Weights of a small mixture-of-experts language model, trained from scratch on English Wikipedia: a softmax router.
Below are experts of layer 3 (counted from 0) of a mixture-of-experts language model. Rows are named router (the router's row for the expert), up (a neuron's input weights, with its number), down (a neuron's output weights, with its number) and show model dimensions 0-127. Each number is 50 + 10 x the weight over its row's rms, rounded and kept within 0 to 99.
After each expert's rows: "mostly gets" lists some tokens that are sent to it at least half of the time. This comes from a sample of Wikipedia text that the model never trained on.

# expert 3
router:62 28 55 65 66 45 42 34 41 60 49 64 30 47 57 68 51 51 62 48 53 66 35 38 66 62 40 45 73 50 52 51 48 46 61 39 45 43 50 37 34 62 52 41 56 42 47 63 65 37 41 54 50 63 41 47 40 52 33 48 53 42 44 60 72 39 63 47 31 47 54 42 51 27 46 51 53 59 53 47 35 66 51 40 32 46 60 43 59 47 39 44 50 37 53 36 51 68 37 57 66 58 62 53 48 44 52 56 47 42 45 56 63 35 40 45 63 58 58 41 57 73 49 71 48 50 57 65
up0:44 44 46 40 57 56 54 35 29 68 43 52 58 43 54 50 49 45 56 57 45 44 40 41 49 55 46 42 47 58 42 43 69 49 50 56 59 51 50 49 43 43 73 53 34 42 40 50 46 53 43 38 59 59 33 52 39 41 44 37 42 64 35 49 44 51 52 49 43 46 54 59 61 41 52 61 41 68 46 43 64 48 63 50 48 60 45 35 69 53 55 60 51 47 57 60 61 46 50 55 26 43 46 63 67 51 39 66 40 48 28 51 59 54 36 69 52 47 56 38 47 50 81 36 47 40 46 55
down0:44 39 62 69 36 44 71 53 39 40 57 43 56 51 59 69 46 47 35 54 41 59 58 53 58 52 34 52 54 28 45 60 19 60 49 60 39 56 60 54 49 55 36 45 52 50 54 35 58 49 49 43 55 26 39 49 60 42 75 65 52 50 46 57 36 31 47 61 52 54 38 37 46 47 65 64 54 39 69 50 45 36 74 54 49 37 46 57 35 44 54 40 62 52 62 35 55 39 48 57 62 52 49 49 44 54 55 39 61 48 40 34 49 40 50 56 30 38 46 60 54 48 40 62 66 55 51 47
up1:50 39 47 75 52 58 64 30 40 60 52 58 37 53 50 68 41 48 65 49 46 58 48 42 58 48 37 61 50 58 43 43 61 51 54 62 45 44 54 27 47 52 39 43 41 56 36 63 57 25 43 51 62 57 43 42 57 47 50 39 50 34 42 56 45 27 62 73 51 44 40 65 25 45 49 47 56 46 57 61 71 65 47 57 49 43 59 29 48 50 41 48 52 45 38 64 55 81 49 45 52 35 50 51 42 39 60 56 54 45 59 66 69 28 61 56 38 44 44 57 60 56 68 51 73 38 31 72
down1:67 55 55 43 56 49 54 45 66 58 43 46 46 48 43 59 51 36 50 40 45 54 38 54 51 51 52 42 46 51 68 37 47 36 64 47 49 45 54 52 76 52 58 59 49 56 49 51 56 31 46 39 71 17 54 49 77 41 49 43 51 62 31 43 44 38 44 43 36 47 54 52 37 48 54 52 59 49 52 44 47 50 53 60 60 67 52 31 60 49 40 48 53 47 62 58 54 55 52 59 63 17 56 30 45 54 59 48 50 24 41 49 65 33 50 53 54 39 46 38 38 57 36 53 49 31 49 50
up2:54 43 49 48 65 66 54 48 50 65 50 46 30 47 42 69 49 60 62 40 52 59 59 32 47 63 54 40 73 53 45 53 51 41 66 45 51 35 41 39 52 69 42 50 47 72 45 54 53 35 60 44 67 53 48 48 49 53 40 40 51 41 58 53 57 45 62 39 61 60 68 44 50 41 40 48 61 45 49 48 49 41 34 31 54 48 53 33 62 54 55 54 58 58 54 38 47 68 57 50 56 44 43 43 50 59 59 60 49 42 51 36 59 34 52 51 44 54 52 34 49 53 68 51 53 53 54 58
down2:53 41 52 49 57 38 51 38 58 46 61 46 41 60 45 67 86 53 60 39 66 39 46 33 37 62 54 50 54 48 46 48 63 61 56 39 33 35 50 31 28 70 27 37 51 57 62 54 45 25 63 46 52 68 41 57 54 39 50 60 51 49 53 50 52 48 69 56 51 50 48 71 37 45 55 53 42 61 55 60 59 45 51 48 41 52 58 34 60 47 44 45 50 54 48 53 45 73 53 60 55 51 53 61 52 56 59 56 48 46 45 64 47 41 63 43 32 32 41 40 27 52 60 62 57 50 44 63
up3:50 61 52 49 57 61 48 34 51 53 61 66 33 59 61 75 49 61 67 53 57 53 54 49 52 52 48 53 33 64 65 32 61 60 43 51 48 45 34 55 39 46 46 38 48 68 50 57 53 48 51 48 64 49 43 45 56 49 31 35 44 55 65 35 60 39 65 44 40 58 61 65 61 60 44 54 58 62 42 54 48 66 51 37 58 59 50 44 65 48 43 42 51 50 42 45 55 61 43 52 45 63 49 52 62 52 59 69 53 52 54 56 52 49 54 70 37 64 39 45 48 40 46 58 51 59 36 66
down3:63 51 62 55 55 35 52 46 53 38 34 41 50 57 50 70 58 56 37 62 45 58 70 37 44 36 40 51 54 71 76 50 50 56 58 60 41 38 46 51 30 78 43 35 42 73 39 53 46 44 63 43 45 52 46 58 71 22 54 46 46 46 67 49 60 64 53 38 66 48 53 64 53 62 48 50 40 43 47 55 57 38 54 43 57 38 59 54 52 39 36 60 61 47 56 61 48 57 42 45 39 43 43 64 67 58 49 56 48 52 58 58 40 63 58 49 40 49 54 58 61 50 46 50 63 61 50 78
mostly gets: " create", " established", "SI", " Ghana", "ward", " way"

# expert 2
router:55 28 50 66 62 48 48 37 47 60 43 56 30 54 60 66 43 57 64 47 48 53 35 37 67 46 47 40 61 48 50 40 50 47 50 37 47 49 38 39 40 52 45 48 68 50 37 61 58 29 39 54 53 62 55 57 39 46 35 49 56 49 52 60 67 39 57 49 25 39 54 39 47 34 53 59 54 59 65 43 46 73 53 52 28 59 66 51 53 57 46 50 55 47 53 33 48 56 44 58 64 48 61 51 42 35 54 52 49 39 64 61 64 36 21 40 61 53 62 40 54 63 52 69 37 52 51 56
up15:43 44 35 64 64 33 50 58 63 49 42 57 44 50 52 60 52 53 65 47 45 71 34 57 46 46 70 29 46 34 48 52 51 33 48 41 36 65 53 44 59 61 69 38 50 63 55 55 52 39 44 45 54 58 39 43 61 52 48 51 61 42 46 59 54 53 61 58 49 38 63 47 36 43 59 51 55 49 50 48 47 50 41 57 57 61 41 54 38 30 49 50 39 56 44 35 51 63 52 68 43 54 71 53 55 54 63 63 47 36 51 45 50 48 40 50 46 45 55 53 39 47 53 49 44 51 58 56
down15:57 48 43 54 57 47 42 61 50 49 34 40 39 55 37 55 37 42 40 40 46 59 48 45 25 40 47 46 35 40 59 42 55 29 37 58 37 64 51 62 62 73 62 50 70 43 53 68 41 55 35 46 43 45 35 44 71 52 44 55 65 46 51 45 47 47 63 59 38 58 52 50 73 58 53 61 60 59 48 54 62 54 63 50 60 41 36 64 50 49 62 59 42 62 48 35 36 47 53 60 45 46 47 55 53 67 41 61 56 17 41 54 41 54 52 44 43 45 57 47 48 47 60 44 39 54 71 37
up16:63 20 44 58 45 41 55 41 29 58 36 56 38 55 49 63 53 49 68 63 52 70 41 63 58 45 52 57 47 29 30 47 54 30 48 54 46 44 61 33 48 51 50 63 34 34 49 60 69 53 43 46 36 45 64 44 44 49 59 44 41 50 59 61 36 45 58 54 40 51 44 56 57 38 57 44 44 39 52 57 61 62 44 53 50 67 49 44 59 39 53 50 54 68 62 45 42 50 37 61 71 54 55 57 38 63 71 58 43 64 60 60 57 27 49 30 40 60 48 46 57 50 60 43 55 49 38 41
down16:38 36 51 52 52 43 41 44 49 49 60 58 46 66 45 67 49 57 57 66 63 58 67 41 58 55 41 56 51 56 57 53 40 53 72 52 51 43 59 48 52 55 35 60 50 58 43 47 37 53 51 63 52 54 57 48 48 59 61 55 51 49 48 46 53 65 64 40 52 53 59 57 53 33 47 53 54 45 45 67 71 42 41 52 53 43 54 29 35 59 41 73 57 46 48 63 50 36 60 48 34 51 50 55 64 66 40 45 37 62 50 42 44 55 38 58 52 28 45 63 52 50 54 51 32 69 45 35
up17:53 34 66 62 64 49 51 42 45 59 44 67 50 23 37 69 52 47 42 33 61 43 50 42 46 48 70 43 40 63 63 52 46 60 46 50 47 41 44 37 44 47 50 58 61 48 38 56 67 56 59 52 57 40 46 39 43 41 42 48 60 46 36 31 46 46 62 46 54 46 51 40 47 54 47 43 57 36 52 51 58 57 60 56 68 54 36 35 47 60 54 43 44 42 36 45 60 65 70 61 52 43 68 37 36 57 62 53 51 45 41 53 47 56 47 45 56 51 56 34 44 62 40 53 56 47 63 48
down17:48 55 55 46 33 41 60 53 61 51 41 41 60 60 54 69 41 52 54 46 45 45 48 39 54 59 47 52 60 42 58 65 48 34 55 36 35 63 54 53 53 53 53 24 52 33 41 34 61 47 34 43 40 46 48 28 64 50 36 57 49 58 37 46 59 44 43 73 49 53 41 59 54 65 42 38 53 50 58 51 54 55 52 61 46 49 51 46 35 41 51 38 32 72 46 53 61 41 56 65 63 49 65 42 55 61 59 47 25 52 62 51 50 48 48 42 38 57 50 43 76 25 24 25 56 63 48 48
up18:52 23 48 52 60 35 53 48 47 48 39 57 43 50 40 55 55 44 48 49 60 61 51 28 44 50 54 54 44 51 47 45 52 48 48 37 30 63 54 53 49 59 58 33 40 51 59 74 51 36 47 50 42 55 55 50 59 66 41 48 47 46 68 58 34 42 79 46 62 43 59 46 50 47 46 59 52 57 52 52 57 54 38 61 53 69 44 34 24 42 42 50 43 60 49 44 22 62 54 58 62 50 51 38 47 44 50 66 36 49 55 57 47 42 41 58 53 37 45 64 62 43 61 39 48 67 48 57
down18:58 44 41 39 56 63 58 50 50 46 43 33 48 64 46 46 51 45 48 51 54 58 40 54 40 49 51 53 27 45 65 34 62 57 46 38 35 64 49 57 47 53 38 41 54 35 52 66 37 43 22 29 49 53 36 47 58 51 45 63 60 44 30 55 59 55 51 53 52 36 59 55 54 56 38 70 49 39 60 58 56 44 46 37 58 52 37 66 49 45 62 59 48 52 40 50 51 63 51 46 48 71 49 38 38 60 47 48 51 41 54 66 47 66 47 64 48 53 61 51 44 44 50 50 67 58 53 36
mostly gets: "11", "20", "18", "10", "13", "17"

# expert 1
router:52 39 53 62 61 46 41 53 38 51 53 55 41 40 61 59 44 55 65 68 53 77 31 39 67 60 42 53 52 55 39 52 45 34 72 52 48 41 43 52 44 76 52 48 44 40 53 57 54 51 46 53 48 64 44 50 43 46 43 48 59 42 47 65 52 44 53 51 34 57 45 45 37 29 48 46 47 63 41 48 23 65 19 37 50 49 57 31 69 41 56 35 53 48 62 38 37 67 38 65 69 46 70 51 35 34 53 60 51 52 46 53 54 35 55 57 50 49 64 37 52 72 48 56 57 67 51 58
up7:47 43 39 62 61 49 69 43 56 71 25 55 63 42 64 44 53 31 53 62 63 49 49 63 50 61 58 53 51 51 43 47 43 39 59 30 52 48 49 34 47 48 59 51 46 46 42 43 63 46 53 37 60 55 31 43 31 47 50 38 68 51 58 39 62 36 50 26 39 59 66 38 61 56 53 46 47 55 58 70 58 42 49 46 49 50 40 31 41 49 66 43 60 52 68 34 54 61 52 45 43 47 39 43 39 45 55 55 57 47 42 24 67 39 66 38 27 48 48 55 49 62 38 45 67 51 61 55
down7:51 52 45 35 40 41 49 39 62 50 63 37 53 34 50 44 58 25 56 58 65 62 60 55 57 44 46 58 49 65 39 49 45 46 31 55 44 48 56 44 43 60 53 82 47 46 45 46 46 45 43 42 55 61 49 33 59 49 53 43 49 49 58 41 49 43 52 59 67 35 44 68 52 46 44 54 41 47 58 39 55 35 67 43 60 71 58 41 51 60 59 46 61 55 41 43 41 58 47 65 42 51 54 69 51 48 63 50 51 52 44 61 66 54 48 57 74 51 56 47 52 40 57 56 51 40 61 35
up8:49 55 67 39 54 57 47 52 53 61 61 42 33 56 44 59 51 43 46 40 70 44 53 42 72 48 37 38 58 37 40 74 57 61 73 62 70 57 43 55 41 34 55 44 50 45 51 53 47 42 48 64 44 57 57 63 28 39 38 45 53 62 45 52 41 52 51 77 66 59 59 37 61 48 44 48 60 40 48 35 38 50 63 51 61 46 48 49 48 38 62 56 48 55 48 54 43 46 61 51 47 58 55 68 46 59 52 54 45 61 47 60 34 24 50 50 57 48 35 62 59 57 34 38 50 54 31 54
down8:44 52 47 48 47 63 62 41 64 47 41 22 56 60 31 48 49 38 51 65 45 29 51 64 56 51 39 52 57 48 49 65 52 35 60 40 71 57 35 56 52 30 52 47 49 40 48 44 44 80 58 68 43 48 58 42 26 38 56 52 36 57 29 60 36 40 39 66 47 58 57 51 53 49 51 40 54 54 62 54 36 49 55 60 48 43 52 48 47 43 53 64 47 56 60 58 59 45 50 32 65 44 73 37 42 39 73 52 52 52 31 55 60 44 43 58 39 57 66 54 53 37 41 58 58 50 60 48
up9:50 42 62 55 65 50 73 49 46 60 42 48 54 52 62 45 56 54 57 44 70 65 58 46 30 39 44 36 59 49 57 46 50 47 55 52 31 60 48 28 53 47 39 55 72 42 68 49 43 52 60 50 32 38 54 40 50 45 48 40 70 58 60 62 42 54 49 56 44 50 56 50 64 56 52 58 50 50 69 43 61 32 52 44 61 45 45 48 45 41 56 55 65 58 51 20 64 53 64 58 46 44 31 53 49 42 56 58 54 44 44 51 68 56 29 37 53 60 39 57 26 50 58 47 41 54 50 58
down9:56 39 46 14 48 41 56 34 45 30 50 50 56 52 50 56 45 65 56 48 36 60 49 47 39 47 58 33 42 50 35 51 54 48 55 60 53 57 53 63 59 53 44 45 61 61 43 51 61 39 46 56 61 37 40 56 44 48 50 43 50 52 55 52 59 66 37 54 56 51 61 60 53 41 63 44 48 44 43 41 52 45 49 58 34 54 60 47 52 50 41 68 57 54 61 66 38 54 51 41 46 51 59 53 63 41 35 56 49 60 56 61 29 52 41 37 60 54 69 57 49 51 38 61 66 60 42 39
up10:38 59 52 45 57 75 57 46 51 64 39 57 54 51 43 53 49 58 47 55 47 66 42 31 53 63 36 56 64 40 37 50 40 60 70 54 42 50 44 53 59 57 48 48 61 44 44 68 52 45 70 61 41 52 51 53 76 46 46 60 34 37 41 51 59 52 75 31 48 48 51 51 46 67 61 50 44 46 51 52 60 53 51 39 21 42 61 32 41 62 43 68 56 52 56 27 44 47 54 56 60 49 58 38 39 34 50 55 66 22 45 54 49 44 35 34 40 40 38 56 39 67 60 46 64 57 55 71
down10:48 43 51 58 41 51 47 45 73 46 54 67 51 37 40 64 19 33 58 48 58 52 43 50 34 27 49 56 58 80 49 66 46 56 54 39 54 48 60 38 41 56 55 42 59 49 61 45 52 65 68 37 54 55 50 38 47 47 53 57 38 53 53 42 39 51 62 54 48 44 48 59 49 46 54 34 50 61 53 61 44 56 53 59 49 53 39 51 53 40 60 61 61 45 42 59 49 44 49 49 58 52 54 43 30 66 60 44 36 51 52 59 64 41 52 29 57 44 54 44 63 49 67 41 38 62 58 53
mostly gets: " The", "The", " –", " the", " -", " March"

# expert 7
router:68 27 50 57 59 48 47 32 46 60 55 66 32 56 64 57 53 49 64 60 54 59 39 42 63 71 33 46 73 52 62 38 43 43 66 48 42 53 49 39 63 60 62 44 54 47 50 64 67 43 38 57 53 65 39 45 42 48 38 51 52 42 40 47 66 41 58 47 37 47 47 47 55 29 39 61 52 60 51 47 50 68 55 46 19 40 62 49 45 46 37 49 67 41 59 38 60 54 30 60 65 45 60 47 43 42 51 63 45 45 45 58 62 34 43 57 58 52 58 42 60 67 59 80 56 55 55 66
up8:38 44 66 50 48 54 55 46 60 48 51 44 44 46 42 66 70 51 63 30 42 59 41 47 47 52 29 71 48 47 53 64 63 65 54 42 42 42 41 51 50 61 61 34 44 33 64 54 49 42 42 59 42 59 50 56 50 36 49 43 47 36 42 65 55 35 44 46 44 35 23 61 30 44 32 57 58 51 65 43 34 47 57 51 46 62 63 49 61 55 56 41 49 55 50 46 34 61 45 55 52 48 49 36 65 46 57 54 60 27 47 54 47 45 36 46 48 20 42 52 44 43 63 55 57 54 58 50
down8:40 53 46 66 44 45 39 62 53 54 44 60 28 26 55 37 48 50 51 53 61 56 57 46 46 48 30 55 42 46 57 42 53 45 40 50 52 59 56 45 49 52 56 51 64 63 62 52 67 39 50 46 42 60 52 34 43 45 66 50 48 60 50 55 60 36 51 34 49 66 49 59 41 53 50 33 52 56 36 38 44 30 48 49 61 59 48 48 77 44 42 46 45 52 47 71 50 55 50 62 56 44 60 41 59 53 37 53 43 49 47 48 49 47 57 57 47 59 41 51 50 27 63 42 29 41 43 42
up9:42 41 39 45 52 42 57 51 57 43 65 45 43 66 45 57 24 42 52 38 47 58 49 51 51 64 56 60 59 62 48 57 37 44 47 24 60 56 54 56 46 58 48 40 42 60 47 55 57 54 50 41 49 46 60 55 48 37 50 40 61 31 52 45 43 47 45 46 62 40 56 29 61 45 46 44 48 49 42 40 38 53 48 51 48 41 49 59 53 48 49 45 58 52 49 55 49 56 49 50 47 67 66 50 34 56 57 69 62 50 41 41 46 48 60 68 56 29 43 53 33 70 25 55 42 57 45 60
down9:49 31 71 51 42 58 41 38 44 69 49 62 61 56 69 49 29 72 55 65 27 39 67 32 49 62 56 59 56 48 59 62 67 36 45 55 31 41 66 47 50 53 63 53 55 41 54 52 41 59 68 50 46 48 42 50 40 58 44 39 61 43 59 63 43 61 48 48 42 46 52 63 46 50 49 41 64 52 44 46 58 45 37 58 48 67 64 35 45 46 74 63 55 63 55 37 39 38 63 51 33 39 32 37 50 45 36 50 34 56 35 56 55 39 70 59 50 49 54 44 73 39 56 36 53 52 63 47
up10:42 52 45 41 54 64 52 51 47 57 53 28 48 50 52 48 60 65 55 62 46 48 30 43 56 51 49 44 40 58 42 60 59 68 48 59 43 46 41 44 34 53 58 52 48 41 49 53 67 51 64 53 29 40 55 64 69 57 59 41 60 55 61 48 60 47 65 53 53 48 55 29 46 60 52 33 58 51 49 66 51 41 42 43 46 43 55 26 56 65 49 45 43 45 48 54 49 59 60 49 37 49 48 57 68 46 54 36 57 45 50 39 48 42 46 36 56 36 61 50 59 51 56 44 56 45 55 55
down10:63 54 71 43 54 43 51 49 59 49 54 57 43 52 58 44 45 41 44 51 52 53 52 35 60 56 58 49 54 42 48 57 50 43 39 39 18 49 44 49 51 55 51 84 61 44 48 57 43 47 41 58 63 48 46 53 56 66 51 48 41 49 65 52 58 58 47 54 37 49 40 54 63 45 63 59 41 53 40 37 38 61 49 50 60 51 51 61 60 51 16 52 68 61 62 67 36 45 47 40 48 51 38 39 70 62 48 70 71 44 44 61 39 48 58 53 73 53 54 52 52 44 43 41 50 53 39 31
up11:50 47 39 47 57 38 64 42 51 53 45 42 29 49 52 60 58 61 61 40 43 68 66 41 53 45 52 38 50 45 48 57 55 73 67 49 41 56 31 51 48 42 64 60 76 67 51 53 54 41 66 46 45 59 45 55 35 44 36 42 46 54 60 41 50 36 56 49 62 47 38 52 45 42 43 63 61 44 52 52 49 52 48 29 49 58 47 30 43 52 48 46 55 58 54 42 43 57 58 49 51 46 46 42 53 52 41 61 54 30 37 46 41 43 42 39 42 47 55 46 50 64 66 58 58 47 54 67
down11:39 67 59 53 48 51 47 59 44 41 42 50 48 51 39 32 40 39 53 52 54 53 25 60 55 39 59 43 45 42 32 56 54 52 52 56 54 43 56 43 55 43 55 46 43 60 45 49 49 54 54 51 47 45 56 36 32 55 61 56 36 61 54 44 62 57 34 52 48 39 57 48 52 51 62 46 66 52 43 61 48 53 51 42 42 61 41 75 64 52 60 35 49 52 45 55 79 50 59 36 73 74 58 44 56 55 48 57 68 39 47 40 66 56 43 62 57 30 57 54 38 54 54 45 56 00 53 42
mostly gets: ".", ").", " there", " .", "\".", ".\""

# expert 4
router:47 42 45 58 72 60 46 37 39 50 53 55 47 37 35 59 70 41 50 39 31 65 47 45 48 68 39 55 70 50 66 64 60 71 61 39 42 42 62 45 41 59 42 54 51 40 43 61 62 29 47 46 46 51 36 36 44 63 35 47 42 48 52 64 67 45 67 63 41 37 53 56 69 45 57 43 60 40 58 58 44 38 59 39 54 54 41 45 44 57 48 55 39 35 51 46 51 63 58 59 56 58 53 62 48 50 47 60 48 52 39 60 60 51 56 39 47 44 48 56 62 75 68 55 51 50 52 56
up0:44 38 58 46 42 59 56 33 62 65 51 47 28 65 52 56 52 45 70 61 60 49 41 41 57 58 48 55 67 52 57 48 57 36 54 57 39 45 49 51 40 66 38 45 25 36 64 51 56 52 51 56 67 61 39 50 62 61 39 55 60 58 25 64 44 43 52 61 52 48 39 60 60 53 62 61 58 45 46 50 46 43 48 50 56 40 53 44 47 58 49 48 50 47 52 47 58 69 63 42 51 52 63 67 38 60 58 50 55 43 46 53 63 39 39 50 53 54 33 36 37 66 51 40 58 46 62 74
down0:54 46 46 54 59 58 50 45 69 65 53 37 63 50 46 72 43 44 59 62 38 53 59 51 56 54 59 49 65 56 39 77 62 54 43 42 55 30 61 50 39 54 61 61 40 38 43 64 48 56 52 58 27 57 38 45 42 50 41 37 79 73 65 46 50 55 46 43 63 67 46 52 65 60 47 45 62 52 36 47 53 48 40 73 53 48 55 34 47 70 49 49 36 57 51 37 40 48 29 49 53 48 33 44 54 47 51 62 43 53 38 50 61 47 47 43 44 38 42 50 40 48 72 39 48 76 42 65
up1:61 38 55 55 62 57 51 45 43 59 41 59 41 66 47 48 59 51 46 50 62 68 59 54 58 47 46 21 58 52 53 61 60 55 68 64 56 67 57 43 65 45 51 29 62 33 49 49 67 47 55 53 58 52 42 31 59 59 46 33 56 54 46 68 55 38 65 51 43 53 56 51 40 42 67 72 53 49 56 63 57 49 54 58 45 45 35 50 32 41 52 46 52 59 56 50 49 62 66 51 35 36 66 39 51 46 52 49 37 51 63 55 46 47 58 28 57 48 71 63 54 57 38 62 50 45 42 45
down1:44 57 57 64 46 53 41 31 50 21 51 73 61 55 58 45 46 64 46 64 44 45 56 40 48 54 32 56 80 53 47 32 40 43 48 47 38 45 62 49 66 47 51 65 50 34 63 61 66 54 57 51 60 63 52 37 47 46 56 45 46 60 46 22 46 88 33 46 49 53 40 57 62 56 39 43 35 55 65 43 63 56 47 69 37 42 45 55 40 30 54 31 56 46 40 64 52 43 37 43 50 52 59 52 65 45 46 41 41 59 45 55 60 41 38 69 53 58 60 54 57 59 38 58 53 58 54 39
up2:50 55 43 44 52 43 41 34 61 49 76 58 41 48 47 57 47 46 67 37 47 45 59 52 67 61 29 38 49 72 45 40 51 62 51 57 49 36 54 51 36 55 56 64 50 64 41 47 49 50 39 64 57 36 43 50 48 46 44 43 49 49 64 58 59 46 58 53 35 45 57 55 56 49 42 46 55 45 59 49 43 43 54 42 35 38 54 28 48 77 52 41 37 56 42 57 46 49 64 55 60 52 40 55 63 74 52 64 35 65 49 49 61 41 60 40 57 37 49 34 28 26 70 51 55 35 67 74
down2:44 39 52 45 62 36 41 42 45 39 49 59 50 56 35 54 53 64 44 57 40 55 57 51 62 52 47 34 44 45 42 54 42 63 41 48 43 33 49 59 30 61 52 52 36 60 52 48 50 53 54 52 48 42 47 46 54 57 39 44 51 50 42 66 31 35 53 50 41 56 55 51 69 42 43 55 58 57 57 56 33 41 47 42 64 45 51 52 41 21 33 44 50 43 44 44 39 41 57 36 71 48 57 50 58 68 57 56 65 53 48 43 29 66 53 36 39 49 60 46 49 46 60 36 61 39 54 61
up3:46 50 55 58 41 69 52 49 56 61 70 54 43 60 47 67 39 37 45 63 55 61 17 39 53 51 40 53 63 42 47 43 51 54 65 41 42 38 49 31 54 51 51 45 54 60 61 57 50 50 53 43 50 57 47 51 32 40 45 56 50 54 28 68 57 72 49 44 55 42 65 37 64 65 44 43 37 42 45 49 45 39 49 57 50 67 26 30 59 42 56 63 37 52 53 51 42 50 43 40 54 44 50 55 60 50 44 53 56 50 58 62 50 47 41 44 64 61 51 45 60 47 62 42 52 45 73 45
down3:44 44 51 42 56 62 55 48 49 65 44 37 41 46 48 61 39 41 49 53 54 45 50 38 28 35 50 51 54 49 61 68 75 44 53 61 46 42 62 60 54 61 42 45 54 55 49 59 40 58 20 51 50 45 68 49 45 50 56 54 42 61 55 59 51 45 52 53 63 43 38 71 67 34 64 60 57 52 42 46 47 50 48 54 51 53 46 57 26 33 54 43 31 32 55 62 33 47 53 37 45 53 48 44 60 48 48 50 57 52 49 36 74 50 52 40 76 42 65 46 38 45 60 45 41 69 61 54
mostly gets: " =\n\n", " Genus", "ă", "^{", " ISBN", "Scientific"

# expert 5
router:64 37 48 62 59 56 43 33 45 55 50 65 34 64 58 66 43 47 56 40 58 48 63 40 51 57 54 59 51 43 42 54 51 56 53 45 49 53 51 45 50 46 40 42 50 43 48 58 58 51 45 54 56 50 42 53 52 43 46 47 65 31 53 36 48 39 61 41 39 60 53 33 47 35 57 51 48 45 48 42 32 82 56 35 34 38 48 48 65 58 37 45 47 48 57 37 49 58 39 54 60 58 59 50 47 42 69 49 57 54 50 59 63 39 31 49 73 66 45 30 56 56 63 87 45 48 57 53
up0:60 54 40 57 67 35 39 42 65 40 31 50 33 40 61 55 47 44 51 36 56 49 54 45 61 45 49 45 48 70 61 46 52 52 67 28 36 54 57 35 57 60 56 53 48 67 39 60 54 33 40 50 52 47 32 47 62 43 50 52 61 65 62 38 60 49 53 53 41 60 55 68 61 48 38 48 41 36 55 31 45 49 49 39 28 54 56 33 42 40 47 53 40 66 61 37 36 46 33 47 54 41 60 52 51 32 41 70 54 38 45 52 53 47 48 48 61 39 45 42 46 37 62 65 52 38 48 58
down0:58 53 34 55 50 47 54 64 58 48 48 67 57 53 47 41 41 53 51 54 47 40 61 45 43 29 38 54 58 57 49 40 50 46 38 41 54 68 58 59 58 46 44 46 40 49 66 55 20 50 49 46 39 38 49 36 71 54 58 43 29 36 62 57 61 50 46 50 51 46 62 55 54 53 44 37 46 40 52 47 38 46 46 34 59 50 48 54 37 51 45 46 51 59 43 51 59 46 59 52 59 62 38 58 62 46 46 36 45 43 49 58 52 64 58 33 34 56 49 35 54 69 38 48 44 48 43 38
up1:25 54 49 51 48 37 38 24 37 66 64 63 47 46 54 51 43 57 63 56 57 70 50 35 54 66 47 64 66 33 57 46 63 41 43 56 38 50 49 39 68 65 58 68 45 50 37 48 52 31 63 47 56 54 45 38 55 51 43 55 38 34 54 47 60 31 57 53 40 61 43 46 32 58 44 51 54 35 53 46 56 37 42 39 58 49 28 47 60 64 51 54 40 40 27 43 45 55 64 45 32 41 45 53 44 49 44 60 50 53 37 44 39 36 57 49 40 51 46 43 44 44 61 42 58 43 54 73
down1:45 50 53 54 62 42 59 37 46 39 37 72 48 43 45 59 61 57 56 66 50 55 52 36 46 59 27 44 49 50 48 43 68 47 46 30 43 43 34 51 52 46 37 53 51 50 41 54 52 38 42 63 48 59 69 35 49 67 47 50 57 37 38 58 56 39 81 60 54 50 35 41 49 61 48 42 46 40 53 16 69 22 48 39 62 63 43 44 33 61 63 55 46 72 51 56 62 57 50 30 26 51 46 53 56 52 48 61 58 48 44 41 58 44 73 41 40 55 45 52 35 40 48 34 48 58 61 51
up2:52 46 45 67 56 38 44 44 39 47 59 58 28 58 60 60 56 41 38 34 61 52 57 35 41 38 52 55 44 52 50 45 68 44 56 52 37 61 72 45 55 70 42 47 63 63 62 48 58 54 51 43 57 55 57 47 51 51 51 49 55 37 65 41 35 61 59 56 41 51 50 52 50 63 45 55 43 40 48 50 57 47 46 39 58 47 58 43 55 42 59 66 58 71 63 35 33 49 41 43 50 56 54 42 39 45 45 52 52 54 62 52 53 57 48 37 67 51 46 52 57 60 40 57 50 40 35 63
down2:50 72 50 62 47 46 47 68 44 59 25 49 36 55 47 54 36 68 44 63 44 44 53 53 31 45 41 59 64 53 40 56 55 39 53 35 46 47 53 52 55 34 41 78 45 51 59 61 27 48 56 51 56 43 51 52 46 65 48 51 54 36 49 51 55 46 48 49 54 60 46 33 36 66 45 46 54 34 47 50 48 69 34 38 60 45 52 54 48 60 49 67 63 32 58 44 64 28 46 44 56 50 31 46 58 65 53 40 52 35 56 54 50 59 36 13 43 70 81 51 55 62 34 52 37 25 49 46
up3:47 33 51 46 45 25 74 28 45 71 61 64 36 60 57 63 49 35 55 51 35 52 68 40 46 66 56 69 63 46 49 56 60 48 39 44 43 51 43 33 52 47 40 36 19 56 76 63 59 51 58 45 56 68 62 65 53 60 57 28 48 42 52 58 45 36 37 42 35 42 44 41 48 38 41 52 53 48 41 67 50 53 38 52 54 64 38 41 58 41 43 45 56 56 39 73 52 50 35 55 47 42 61 66 53 44 43 53 29 60 57 47 37 51 66 61 34 46 54 36 42 53 41 49 58 44 41 48
down3:60 53 48 35 48 61 51 35 50 42 61 30 61 68 52 48 61 65 55 55 42 50 62 56 42 59 46 61 44 49 52 68 60 58 45 51 49 40 64 77 54 47 53 61 66 44 45 45 65 47 67 42 75 53 47 44 53 39 47 47 49 57 46 44 41 42 49 44 49 40 46 37 32 48 48 55 50 60 50 62 55 46 49 44 35 37 46 55 49 57 43 49 55 38 57 59 41 62 49 45 43 54 43 49 40 58 45 62 41 62 44 57 64 42 57 72 53 37 31 39 46 33 48 65 55 53 40 40
mostly gets: " Man", " Sh", "ay", "ah", "ash", "ik"